config.toml
n_layer = 8
d_model = 224
d_shared_expert = 0
moe_layers = [0, 1, 2, 3, 4, 5, 6, 7]
normalize_top_k = false
routed_scale = 2.0
balance_loss = 0.00966
lr_router = 0.00132
vocab_size = 2048
norm = "rmsnorm"
optimizer = "adamw"
beta2 = 0.95
batch_tokens = [131072, 262144, 524288, 1048576]
dataset = "wikipedia_en"
Below are experts of layer 2 (counted from 0) of a mixture-of-experts language model. Rows are named router (the router's row for the expert), up (a neuron's input weights, with its number) and show model dimensions 0-223. Each number is 128 + 32 x the weight over its row's rms, rounded and kept within 0 to 255. Numbers have three digits each.
After each expert's rows: "gets" lists some tokens that make up at least twice as much of what it gets as of all text. This comes from a sample of Wikipedia text that the model never trained on. Tokens count by the router's weight.

# expert 13
router:140097114165138128082188116117114113112128096136084145104055136101116156151101069090068095103137091101155137144090182113147108161074124088110157109119119114086092136108104118136134109136088116131075171157176089095160120166110093086137123121157071141132128099147077087143112120162115124053183121039078114179076149101121086185128069119073045149189128143133150105154068113097152114123148163165119130107094114113193030138138104118155153159117131120119111097122163103122087077170131162143138139143112112127176141175149080194159083134113130147141149120134171173109146163125143154133100186099174173154140175107125066154089168156119083109126100163110086162117129163175105152110154
up0:163125124086103111120110127141129182082101135161108125103177221105124132120140124171135133177130125183127128134136136165129132080138101175151145077098123074135131120118085185133095147156142124123083120159088128131150158098093109213124122122136124172146176106128108137143207068151131083067119127177154102124124129090192124144139134150144152120120145137067126168120141102122099139065142156121144092147120104137241118117154168087151123104099126145121121105119135161134115093186121119167139044185168139159131165135121143092099154131164084183140103207113181055158206131089120165064143127154127095075137149142116192174066123140107100109113093127190120109109152061148113093106125
up1:144154067144194123143155100204162133132147157096137081119160096118138093161127122205156117163189132067093131149144147126140186115126141124123142168104134070148170133137197111112082130122140036212135143105140142093152148052169148137139165128146128129170125116117143133125183076136128188095124106127159153140055108146138085191125124112138087159133096122154135143082164101101153103134107153055000138141148142122097104132138132126086115142113120133129070097151097114200173126200101147099140110157143126121128110069185141139130069160183122149133117099127132145126142135163090130097138127077121103145086126086145092137095116130144102084166142136108190175151166162099117097126090
up2:127185075177102121093087144094087176111177180159114161082130114113151117044121159213140147168134164168106140106134168137166122163135151190165148179223090095119151095037117149085127124144093112138187160095169108173156170118133088122154114090113115080140118139078137119146158098153151106112143138080113118191159176159165155142139133124088144130128116143159146148145176137149150154144111141109133117191135124144150165126127109107163087049153108135162157108129144140084112119173128150155108125119205130174085159149132150124152133132156099073118117220133134151126158134084114155140136111087177117129096112090157126173123139133127119114127089163138073063099037139149134155132195
gets: ",", " of", "al", "s", "|", "ed"

# expert 3
router:173105102196125077087099099120167106133103105122164110114130196176145150120109138126162149100121085115149101089159076074101118193141097111100147110147133114121165074112103168135098127164166135149086133140125148089087079165155146178125096097104180190196091109105126168089100108163118145080102113119179153105152093105164092174149166108188090151139138068126151144150112155159100076107093123159130092089115127152161150077088107124188159125121159151084064132106147082139141209147137140126126131135193127125176144065124132163190121152067136157070102148162085127133116147109140084115123128116174087126158147167184153108163063119159116158131121102109137100120177131119146136203052
up4:150167108106110141135140104144106076153171117118062143159133151093153111136158082138183144174177098110129124173105123139136107091090135163131126098078120141145131105139116154082104114193118118185175154067111117048139116082089106149122090071116141074160084104160138110134103110132099085110131126104146182172055094098157118113126118109067074123181129126054180155093078121125105118124165190163138111110087161080151082131127083087052131142121085147170086134132113140127171120128168145120113121110146069109130160162203155097121126154177122154091124069144108123131122114114130144157075111141101126147097146181123133114109117208137072104113163135106090077165107045142063128112065
up5:105205127111131137100180154142114126121171123126125069138091117153138099120195081113129138174111164155146106120166119126092177122181143066107129132076093120190127175106105099123152085044124131175120094086126170075137138144094137103157130044155098147121098137102152111136107152210125124073137110087061155148153149126104092079175092105129118124141148170058105104117096093151191081098172172143114106170120189132162067157105121161173127149129102131133107141113192135147104086106109157086120117140190132105092130164132142158170141120162172133169126149168175099121155087110126098091123134109172193096183086118077149115095181131055131063145147126118114161127118106116086150105143
up6:181131116147097127108177124122119214154091133169114124138142087112108164153197168193104156122121092076122159083115166150103154136135099089171228163127137128137164085152133080089120170140079123162133109111065206171170165168141138112102076133111153158142117099113148139136106181086172197095110134097109151169149109095116094061206100111090096137148117157069141130142079075139116155138098116105125165111132138110118161131111075124105149089118166113126089123137080126102172141088149150109054105118149150120160157134133183126086079094099109139134090135155170170107094148184144099156187157157156153208157075094143126141144136143109112133131082115176137126161145140180124130085151
gets: "y", " is", " was", "or", "ar", "el"

# expert 5
router:165120162080108100144135141203115111168141137129146187134141158071086138173120122153167092194119062113092168151144118115056179080145108103167150131119150152145111133172175128178163187080197112144196127097108156118117158165135170115086136154139087133124147102085165144102080138139171148106114211138153067135175147163185145111107177098162085151145135135152115128161156143159113156128208090093121136158193187084110175125108113140123089120117147162074145133139111166064162141118077186085104146159090098137149191147156143111095153088133089068121130116135130173122143148121120157130113110141119149169074082084134103104174087174100184143158115100109120132106100143104117105157124
up4:137188134080137132139140165138108179106153144121140142138113138165117107148154124097171124065167090140163062107127110127182194129118110136155139090116087141098223141137098196131145124174182144156174120167129133124117157157174141134103117099162100116142123113115083120071188084110188135131087107108100126091128086179130145111153108162177132134092135082121140170097155101178067120066193108102063117107126124149168093061099102109069119074190190117129151145166115103211075122140122121179110090142110106114104141099072149138123127145106142128136136161179145178139128114158158116128130172150045153162108099123067137124088085123132098121167169117164164118121131097085058123137161
up5:150119088128103196108155160159135192152105162095129120163206103113190123138133111111132154108168135110121088114144172091098110129128114128105115117058108130078144121166165122159121158121065068147139157184129135156085153143131119148167107117133124126164099120149075088150109128194095092098110162149136216144132170179084131092112182153079168113143084146134137089111038098122144148116105132045121143129196092175149080101133117148184129153135112039139112076126117164128174174155127066106160105188117133148138174121059160101140111161159120158158155105124134158114180101148118121125089072116141113156110150157139109136072121125131106106053110109136196111170104125147072099145136
up6:205110098188080132084113199154144121124127222176093160101162157135155107073146112091153175149113150118170134120169124118084098141209120175165171085220055141157159112145092160098121179171105116111125098109104153158128111091104139177082125157108175127105110100140164147143120119171082090101132083117149115162110155123207128122129118159122103131170180134093141113132181154157125153128167103146162138080169119163142140142119150101095130118117179082163087122168150210159110148146147162145153128123191156182118100152138145084138113168130141158137127134151144164146098108126141069161207059128102147143144126156088126121110102134163068100083106129138136145153105158171154136127075
gets: "y", " E", " S", " I", " M", " ("

# expert 9
router:162098127159124105075125127181133161105177087192189117120130074162133121144150131141085175144168112116126126076178132195118108163111138157134159157099166103145104129097169151145172107118154153146148103164176097105136152074197181141096083160161153159159157147078123155128072135079128117175172119060192083115099124149152099120160099167148116208132129112108160115162163156143075184182141137132142152093169135079154097130104087149109093193119116086126176115112085110170166126183113116176115091114128142155085158158133086179167133171092126128095154105153150146152104114154092162129101142124092187123102151148107126168197121147120132146164077213092149088100155106141074103120110
up0:092166110115093147130152132127119177070158126154117185103172110113077178121161137084170147101103161118137135131094106150102125144167134148175072172117128120080161074065164080130136098064096139102055092128112178143150166132135191088166102152158099161136137147036129183133154158156150119124086102048096132179089108108091114140170074110136122129173162208165123153067136091080155120139091157117182147138153105096137109103198148060162093123120106117169106121107153111090082103116127172108132146188113090143096087145169139097146103087131119135123117150156146098136192085134178115109135117062097129174094103116157133119125102127123136076146104084150115139131110157084094170085151
up1:155179144099125104152104128058099087141150151157120045140080158111172104167135155178141137170167160147099133118119163099157107109139162123135160115138123140171128111077180136141136114135129140161132142120088183067115120134151157061142112157090113038097126158122114168109125173134090107155087168087159142138076142151108113090096165161180082070100049123141128150158134086129118094092124075105130118139114113167158031157120124142150181111125139088204121120159156126130122133172140136114087138132194082134166145114125119110132154115122106116185124139095121143131155078166185070125077114112155135119097108145180158140110198068109114119144245084135149111147135081173157167125145
up2:169163095082118121093083171113201174145134142141080142114177115132082124108124150117143180097095142116171121148118107089118168092189122151117174114089140143141137120147090151130112123107135128176123150146119138148117167174161171163094115148115180218142148109123120153111163116154137078153098130148116133141114140166146127142079080091147138119142091119108126179077109080163099028103056148101124175147136147114103091109106165096101116096101153174060037138201116125137152115141095144093076132176156183119081132030107105083123065051117135140068097152165153118098192126179181114094120109157113134123093126147089123125168118153089113122143111167119183089125145105145143135134144
gets: " |", "o", " 1", " 2", " 0", " 3"

# expert 14
router:106172156121129065114151095126136109083171140130162083117200162159147104131125145174129135144157185100130145141145090102130127172098120154146103193164107146177111161194082127162174080080160121123154129114143133187089156124188110179161161142133183067111099136188147105126095084136075111128095118137082144113138120158115167132102090114092127169135165072153122120098195198172109128170205141157142103132171138168121199106175137114081066138158087119093111164161120150149158132113176144147173144069171133134076139123137116189095113144172101131199122108112150113167143093127166106110156144080163055115087132164093115121154077117136130105143177146124124112191147144102177127107108
up0:098095098087114124170087127100156122069111152116158071117133115150117126136032147078133134108155102177052128099130139072067171142113101132122168152154146081118091126159128137150116156185157123115123178149079120031133080093119127175095093151117117104145131109147088150093107109151137116147134142138163136139067132134190098124104165174163145110159114100110161138133096132138171062115127140078125119157126145167170123170105089167153116118168136158149124137218142099164125148154144099147118067113129132154104135177154168159114056125138158137097137102139103185151163155182167136154134123086140074098148129126097131141090111175134165096114155107199218072128075075158068139068143
up1:176126096097134120138156146075121107117139119118145130104114201158125179109112142145107118123123106096076146150123170129147109155175134118137151160126158123112132143172141156144101172123089102180151142086140108141129127133094149120145114087216174137174107120112066086090072104149127143084075118111099142131158139112089114165147074153165102157116163154150099124095099097186211129115114145104087125119114149164144123086139139176170110151131164102100110093117095132097108088116140114157132052121097152196124166170179144096113131040137028120140109131123093234128123130172192168116152108054147137100160094133101156069096173101100165081078126151097122105089104130170118174192095
up2:139128111104124171157118142176185131152178084140094105116102201131135133151136111182093100135148095091137065191113181101109137143126133169119124117112151142131125123109180172143133159144173153159164151131128139120158137147157103086135088114101129124105133091084097092106121125124100187185133146141120120122149115136079124124140157147115150161091158100131169164151101159133132155130135100130168164134153109118163121100158110053078173102160112168188133181102119227125141147136088110137090174118068111120106145224195076114143136142130064121122115097165097163074194094177079151125135113060097169118123153131103068116099113134128212087078153157148157145158147162196088154181189
gets: "ri", " W", "l", "w", "or", "il"

# expert 12
router:154139133107103103174115119195116145121096120128145105145112145106120128138063134071135115133136084097127123128080173160074113125115131161098132127093126177070122114115106129106144134120090091115085143097066172155140084115086091145093127119107071125172140136082210119131114139116101120142091188113058143067113089134103140138087178123130143177096112131156053086169082075121139203099072114102108120110123091144160155105096081134182066073118121182130068177171127157114139123177116163146179157163166096141171120151125150170131126112129175146100087129093096150087127107099085114167173135198062124159149082161162132159161182135089134105127097102177164124107095180131185090126165
up0:175208155132098151109114145115148143110124150124114136115148153165147121156112138066151139184138100115216105063179159108120136163121158162136121118085080105135152061149164146160082112141143146133134101140126137111135148131126159143103093101124165126172000101151137100113192092191116122105116182101155072110159100130150097200205090140169119149149106102137137084120121116105103113129114157148182156136167141184133113101139179144157163156127060086145169122150171131127053135119132099101107147228138119177048096122130106167116130144126191139133151093109113165145190112127115073111124121155127126071158120132128072110124161086172127123162103079129172160156123134135145144155112
up1:078125083141140150129187129129135172121118152127140096169185112120138086181129142054061202148114138148143165124137110025105149119222132155126077075157120135089152118168130152128131174158088118141155123185123148077148132098143115128215082100083146108183115072107148162168134112137133132086104165125089144143141151176115121145106111172161130138160139112129122109062183107150141117099149173133104182178146176132178082206097066119089107100091075138129119158180097150163064119129125145153129134147142121150087147143115080089143111169145100170116120101155159118100101130138147087096141158132174138123176187153097186102142126136131126120154184161192124168162131167119135147136132
up2:139123151110073143150168184128138132095148161099071134156076152153124059144108164136157208136122114134106135091167096103149158117112102136139163141167143108157164118128123107131114150155081143097141118071091161106075134213150128132156092182135133147118120120081157116093134130182137167081121128135165138147125192094104141108099132128110127156125050131093125144130151108133129124137114178221178147139121148084192095113146135137083198161120134069165137160109113194123129152146076097089103139147081181154160188142129148129140123112053137176089160155148109101106190142066148145112114063139135148101087139114102173089131164165097144122176106165180109115184041134132169189115099
gets: "s", "e", "a", "c", "n", "ar"

# expert 11
router:151110124148134150137094146125142100143138090098090159147074140129086104161078145158134087085164138085107174143198117113178162108159070099090132156099112170129100119170105094152175149064183177127130099112130141155081117135078129084177074099173088123097065098110099075129134136099166161130167103122147115097143070119086164092147078108160054104091068094125137131109142154166177098151187116131074133098103107109113144108120099104093172129114141143167095119151168138161150138154098129100108091187169058137122148163142068131114169083174108149108162154132143175079062174139078117202078089115165119164137181110110137129126103106116128115183138128178090110143089139136175135085162
up4:117089104108099134105104133088123164148139147132103139199176077131091162126123097125136116191160147102198157161145179154140177131105159161151117187136150101108170111081158183124128160104055137133074143169075176126072060128104109142082071153119189193137080111094110175126121144167088152125093107123108119136135138101176140110134092139109132132154118121167120114116149117063154113112158114095083082102163136160098081178156155151061107120117108116102086157108151188115162169160101123150080172112164058146095108141117142205114146106130093176191109108094156144137138119213104111087115107091148085107143176137116114150119144092066135131102081109147111111155146127154138072101197
up5:161203142078152171111133113124140205136139152106058103134115158121109072059085072130105131232140130089143064063130170106130145189169168145133157096111127133114115167146099104093102126166145078158195146147121126110181138108187177144102147154124142119192071086164155151089179158098088121124117139149110165118147109164150134131193088118155095114171105170139182141110189079181108136132077091114120126142173149087113120168099129204069111102113123087070124115131093138148149183135102169108148122149119161094040122065114132134129176092093123128100115138115152122111101115140128122138131125140108150143134208090129138144123156109153105104173122106159143138146141141114128144181156
up6:114124154061125093084133087181132164130099189165019134159154097117100136196160138113106142184135173089155143091116114071083202159121139111121112126155108118086141091143143148108110098148070127097151140094088119121127190188165159130082143162061145068116124139141128165101122180166082092095118130120150073127113161181105115093107151175134097079115136132137069133115085155130137078080143138096065180103145084092183161106100099177156155104111128127025116139133100147169136094152177112106103175162202077075131100125149118118106108118132144088090114111134126082122161116116157126111105066171146121130120118156114125100147091088159182130102162121124110124140112152122110116084141
gets: " ", "-", "er", "'", " that", "h"

# expert 1
router:126101133067131116082115156141162099159165119101167119145158128191117103137128072084082163132121080168124146164176143137085084126124130106182111191150120151114115079122148188195100177115117079118115079126100128149167100111113153127117174121122111152150110128033046162114107108112181108154119134087163142150151156132126148134176165090082103126155136118144165107055162091139180097092134099078092108112138169162135071091135164153120180113117135162146149121162134127164127083148137178131104164093175166127133159151121106085067146131121107135123149142110115149128138037200161117151081154119134135124138166094132163132099100128077160061171103106182176077077082125174097114161078
up0:125100158112133134133153131136127160088097124116087089121092139172120148118086111129178117151191125099193090157134077145155180155129124170153109097161115112170177150158104152140082094225133167132124130146084145062136133162080140118141153107152137106099115095117095140173117140133126122118129097152119108029139132201126164163113137084154096144118124140065042124118129144185028107137140157125132105113148129143130123149107173119076124083103127146137076144070067176182145118129135112144136143130115171161161077115076100156129102100107155114192099155166156043149147126117122124118128124130088075139153061093056120191083125092137091157147125092077139068125105177158118144166132
up1:177121161227088171114157109144075112144093129188131066090063065138139070122155098143147109129187104089102105133142150080115107141163119149069115155121087125123150147166115106100213144061067056110149119150128124136128099156161117118121111107188100045142123079136123102086144092168082119122093118113121124170122143097190121130106120142085099149155128156146167145176179111129128097080180112152099114163111120121154151108139143084110071218121133123085135138144211173134121068116185135117158166126191080155129174104133144141096090149154156115086080169101142170143139173118137115147111125109151158112171116081101124091145133077087154111111093144122110149130088116106134156141132
up2:177095115129103091089162139109120155115134130109100185178116171114121150092087160149131108090109127111176179138108169090149183200158130089157186164164131124125163089185142174141148115155146177149137144139116135099130114108136095117120150157150134109162127142111161149062170154116110164067143136141186123116141163143122117202137124147162071146105166115144113109144103132214144117159109181160167097145107139160095224113133072139158147095131141074139108173166109181094147140155127073122162124166117183181100139139099106134143102075147125161094109165129096130152118136042032093129074118092130122066161068078078155131130142116104167149125124060163188114135111124116130120166167
gets: "\n", " |", ".", ":", ";", "=="

# expert 10
router:152103128093125183099145139132166137103154163127071092102184135146087146087111091162148116128089186075098119138154167127119115075180135110095102084145120096191146120129087144106071140150095186125127160125162138054112083087142137127139187158157168139060154143128084113148214175130126136144148107149117101148108157115149092162080149145130178064097097141086135119157132166111128067143137162155114164182143148176160095156117095141110084141103138107169115108089129148113116127133070125056142093103146151167169101088179117051136112134158162146093133095200057114189162098115188139057175141098097137086172141147145087119119177140157112133107169154096085101116130084144134136118108
up0:045137109104099124126200204164077119151155084172149119127090079136136141131107107077147140215111112119129048117121143094150125108138136100143120144140063103136133150083114158133138135147165160130170117092112071103123156223126173109121117168133102134150089114077130138134149168149123142078089129083116167162064116189133080054112076113150148109097107115187109175157148060111189108162095128142134148128146108154181152168164124156114169154119083183103124124136164133169140142108163120073117194103137116203130125130126114116147100136137130137180113150200147143071137121084126134176091093142140125136091093118093107114088121181130150079139085158108092145141096101136160194103143
up1:139142129127125189138178158090118080129116174174159100134138118129186128056153145136145185127158166091096112136154154132157132143158136180119129117129098090116167117151147113155144159108177129131101122110098116155131076137082213142131146087104181101130150074135175098074119132156133082157092130142169133149110167177100107108121128165069122108138090137086135168164138147142103153126088167147073186135177097026106122141189173138096116077176089125117115121142133089090159136132106136128094102148133128164104177161170169133103133118130138128144089157050166113140138064138148146118151063153073110127131136095144115182221100119169080070138115110069188143117097115143124129164038
up2:128119132091125127102108195141135083101196125127157015089103172072129135179096099077103206137169112122171140139126146101105181098181164101158132106130144113153115029104153202207154182158131156144134123162130115142175125157149148081134114168113152143092099121075096136096132160102128093110114126109129107096122161119140129095138097198134106158158103156149151114141118153120158093140160152111147128132175171105140134117131068194093144037136123110124113118153084166126144104145091148147103110141139163154138144126143097140134128106067107064185160149124131105092183166143104082109077141127119068080205112184081081113162143116152137068105121142129112125148088113142100113151162
gets: "|", " 19", " 18", " first", " part", "y"

# expert 15
router:088176078161084151091173077124093177107103132113116083110139089146172089094160125133082142112113154163175090134122187068217120120076086147098109072164074155116119127157086086113114112171120131164095150087166118153158090161150127094153138152073142100157106113161144084174118087126102124136122077134063175167124148112149119150101058160067110076121150144114153112104114088121142161073081115191164161084100099130100131127121177078130129068118137111154120178146154121153120115182184118170147204125102131166168061113123108146192125155123118117092089114136083107070111115110168112135150119088076131113123109123162146119051153132174107061111107139125118145136154161150122147146138
up0:160138177080047149187145169128161148137133123149153176154096132130060067123054124142106097160130137160085086090167101121116139116150142129151169155101088138140080164130115140135180140149113069111155125094146150127111071158121109177156105150139110111176165129143125089094136118161149137091106171122145115146166108161176120127131087165142015130074127073130133117112185059092159156121139146141107180169113095088160115162188125091128109202113094092141105094160139141099149119156139111100119149157162096187074146100177140143121074111069085145103130140120139105065131153148138174081125140150131178163100065091151172125085141086122143169222130152120107141148173119129124118162150
up1:163165154105142118105136181183160132120140137157117155123142113195140120155147187114203097133121132170132106038126127072128164189136112086137150183156147149131152187157123152096110094136158084125170108089148100092111147193127138155137124086155167184136162098109135146114104086118151161122164147147142131069185087147114141098158165066141144163131102138033079147162134184186123074076105117169056152187155153143136131100131074098100094158126107100163109099162064136101141145094098134092105107158147152127132148158167135142130102130117128157127102132217089144126176143125131106161185069111155112095086132115116089145149080182120167164162137143135164172131109128156080191126114
up2:137137134114112143121169124130131132142145132152113171127160220157085120063143134103118046187128160106150139119123090128115113151139141127203108100102071122165145086123120140217091119148133100149165096163118121133171104108168134146105155120113101127160113093142128123116132140173126131097053139176103066080208183104182111168144119170123139107152143124133151109136139106156144088056143092103178139113118149097149111159068111115113127148150197203124151107128127141165112134160107154079127112131170121168121156149141142172146142097205078080147107116144140108081163132133107111081113142126144119063157087169112070118160144141115098126067151115107079045164078143085049124206118
gets: "s", "n", "ed", "ing", "d", "t"

# expert 8
router:158148169096149175108162105115121079122106122049146119136110158122119170149182131150133140110135161115120174125117135137145073127088154111155154119157127113105127144106195070138114148084117092149136146163103173175109123177133162063150091101090091084079110139151163146156107167144090047132130161123109118197101073137106097130160177178175109121068118091159149181135064152060097152078124071077116094087124083077091147165164114118108158109088181064176146125157144109118113154125110103108093120089052110148136146138098162089124130147127104169141158186143131107156091131122113052138140111177063130120176081146143131102074095103109138116163090068090152167127132117120081090128155
up0:155107087143145155163127145080105117130128098165162190166136150090158103143148136081117089106107072135154091138115165132129094119144131159129120178126138089104140085124207125119165155135137202172184188144105172086089190099163138100117096119129178125162129142120132090109121115087117076088094124167093134138094095148126135127131060174132076079145204146164164112066104161125101114131152159119126109170138130063157109051115194144210152120120100078151132174159138113141107124174159131094127121125126098163126153085147195140134128129110111152106142120180070084106136113145072149163130152140153149092149120197077104139087096180154083086166097057128110110108148101126068192119133
up1:125137104125127101113129107086162092140151154106151149098105174175154094131149149193172165131102135091064073096155210136117147099226231132140132179083066132161146112125113167138127101181108181149139113114094162154156153142120179155129102113133141160105136079104120118127140055125140105142128153126131138093149121124163139177146139076151149132125122158128090075123069105153135135098112122104163112117134101146144124081125064136145116131149122110169143149160134118115131162172128122008086148120213178128131147089138113116131122091122086117118169123181105205108190136095144162075083149116143144089074110124142146082091156133170143131158133092110137142147035152182110163106100
up2:152159148160113159101088130145120147167122147221132124149147089105087136103034134153118119137108100135155141087143147122083119154135092166120107122094061113132068141113188095130153138125108088159106144066086130171158116138137121181133139046137086153101123109110101152109136164138167158045111111094138141159120102130144085157137128160070070099106171149091136160132116049109192106105152135171106117137139188159145143187119097147163121085136048089159096102145085127111145144162101115073144061141155160189172167191137171161102143135129097146069122103149142103127130098112181171069045111071117130150097106116149153119162135135144139148151088183152112107135165111124133136154174
gets: "it", "ic", "ed", "st", "in", "ing"

# expert 0
router:082162161131140134132156112135106132129086167100173202059114088105165128135172201143095109124129117125115095135056124117125145130151156132126149136143129164175165080079165098141149109136133080161078116165133158150100092098153113098158102114146080069112136149078128132098133127095155174187136146162122153135139116132093108074100176127135138123089183184125165148186139135136110103078134061113175097114136141079091169141130089155081126132183128159164163198162190129080158149141159066141123101122054159083103199113067147151149098128160161089143128087117137159085125151158166081135163127192044196096085131136113103134130064116142131140094108134109134109124096120089146097087146
up0:097147082105109166123175161133131080025183198174123085163135073144092084106132115116170138171146130067090161097145174152122101110147120158160141124131174122156130108110136195077141125134144144105164113113117119112190151099114107148112118081141112136137129146136094164169160136104128131184119137094085128124109186188123117165136163118115108078136094220085135111133132043126140137103172105078134100163169138151109136135095095160115056173134126084100119095154084161103108140134101156126142117144115181083104128184161127150090156025155155200141120146104191135128143151100156113146097077082115123114133192145082169084132144164110167153159140112179074160136145093119154135134139
up1:113153113116123172097080130142139071157194150151077139105146120100123166089154101144072166155136016113178132083084098097058094145153125183150165141120114134153115138068136110085132143145113172179143173107112096189148180115155093102167057096089095156164126099139133129140089108096141139107103107126076099186110095101141153114212156128109088127173103149133098117132106181133120157076148088164145114127149112156172105150132127140125095135155118112122102147149155136127149123108152157147094120148136155086114172108153144204071132127123089085140158156186102222089162142083138066156126127122143091126143086146066103160149134143147095122056082163080119141176075110169117151143119
up2:140192136091058120146180085174135158149119162138105178122106123149095144137121096152065161137159120110114121131116153143147170083097159108093139118067120107125118112049076129110099193112092056199156132090103148144128222100099176157111152165133174153090107089072098194070165096153153176109136091089076128127149145144158121084086094133140142115113112114159175200114102111138065112069131195116177102153169139136155087184090137176114058169057114151087094136140160076125130110167124155126116127156164131102106098097113142141119133120156161118114138130114120160145163114127107111121123125154178135131079088053105106152111129097102070100127125114139149137150138120076110159153144
gets: "re", "t", "ra", "k", "an", "in"

# expert 6
router:131155131118093194136095181069139138125115127127149099094137096176141124121110186136108115157162145158144070144205081076184101139173114176170144134100119071139193159057150105183169111129152127108145137143106110087152130121152084114161155114142132153139143093136067178067178065123090122131150100066157127166179139129168117126118174111153129161149104142086160164093120108200132093113107174189082121161126145156112119077136101108117132168141116118124172090072122171139124138104123089165095111184088137185127143116076171118153142125096094137106090145085133137091157145107157178142135130070156165174165192105084170126083140142112134137081191126200124136148109077129105145183140
up4:138110122029120104160136135137184120135107099073151103194142169078125097145168082194196204171164119114150147152115141158087118128145169133162134126158073089142147152149126152146111132112105117103099111087078191081108177130086141138097135089114084162100145087137115114166141113118212101113082156134117116148091138140176108133123160102101118149144130124132141147083092138158125169123116166091129158128222090080191161085135085213089166152104113159133133124087142160122118152100102069170126129112123162081191118092139176157099108119166118124128093163096129180072137126193128123128073080179110111131129108151070147168097094137065137141131121085148105130162144093090104105124129
up5:150050105131086082137147112142191169125140194127141093170146174115123174143138170107142084070108120122160125130096134092174174132146131158092072099179139103097070113141129154116147136112130152148141160114084143119112142146170151085169121148146107125186171109083100171160088156101183068127111133110058080142032124109122100098111140110154126126101087140087187128159113155138111093156118127136174183176119115115182166124122133135165095174169086146163127145141103160144131105120157163092137112126134137142181120211150070161177166102160099165129096137140030180210160125110174123140119159128155115132152119117125152150109183104127113152093148171122101094146093078129059087107098
up6:116154140065116120145103118132081164062099122152080033157124115131127151111167114060167141187139159125134077182146174139080128156124138126096179161164125131126034171100089194077097107141148165101060162123093128094157111156117155135176130081127192194105190097133096107181129153150147086080108128136134107131142208109155106170128148125120091145155109147100117145110121140116122167129128134130163169107099122155154097141139120160201105148101151064085120118106064157101140141167112107127143094126109156123080098183144191111182145130163109146134112151142177145157141139098139141093088062119112098081112161125155118093142154106157151103082100125154083138090172072093144078144164
gets: " the", " in", " to", " and", " a", " of"

# expert 2
router:149092138128149122182083129103093097073163180132113162136133167080157116135104114139219109108123165167147078126130087163143106153154203139173096158146079121121124099165073138095090153091208144159185106099107167112164190107113118206097114119113111093114140141132177144068193114125175181095136128169169130076127141144118152123105117135169147105122122129093125177091164140140088161157094180056106128178142168163093150117100143165130098148097070133102111197137129101139100145130114097157155156124160083108088129128144145112137167107087136132138123096146121147149186163129137091164099114114166068069061118158071153130177117179133186156117147089085151118136123069126173164128144
up4:115090085145107174135126180165118153112181148083146085110140132227136136158145126107146185117130085129082063132092111118122198090137108146097141150189127100206160119090119164120089101130124143153145139145156080152113163161105131133163086128150081166160136144085139118122118161141162114077113175103124156107095151091149171128138134133069173155142142115097121202107167121070118073100097183107116154181107140180109108162097126101078158038169116102157169141105171151092212161114090107145108147149080130093137175130101158202074107109161130137144072135131124153139159073107116139071128153134098107117071167122106163190167104124111137114093137111130163058132109102100113130132135
up5:159111124148106148110151149113096153165127151154161129133108157064125109145183140158130102201110141086064130108174195160154077114162128175122131100116151063089158064083133208086148189100098107125121145150141178144143154074136130146102098162162057115190157119075148141090088111097163138161103148064058115109101120163135149064156160157065132124140160175068133145032088044103209154145134142096137140095130103140110151153134108155126159101188136158122134159111094179137115096130095177115128146140114104107136167155087166191160073106061137145093159130098146107117128119135143153133105135161134142113130145156124096156098135104120148138113116154120162131131102195122163122106159
up6:134170106114110112126112117085132157110120121127164132140149145106075107199185163123145150175150149144116107127133111139164111106122088187149113167121157097167143135124171169156110137130128077169115129107120100078113129050100102162083112138145163135136129157150117140123091136125174149125122107104144061113149076149183106128135127131142111125162118146175116145093157125073147125087177154153069117154163149193143139202099089119134171098138126139133121157210155115116132097126127219153134138122168123113108105197190182168135116161175186077106116101128097110135087120054138128145158138136150111079077110131179114182118137135122045110158170138184086057129144211120026124096160
gets: " S", " P", "la", " C", "p", "c"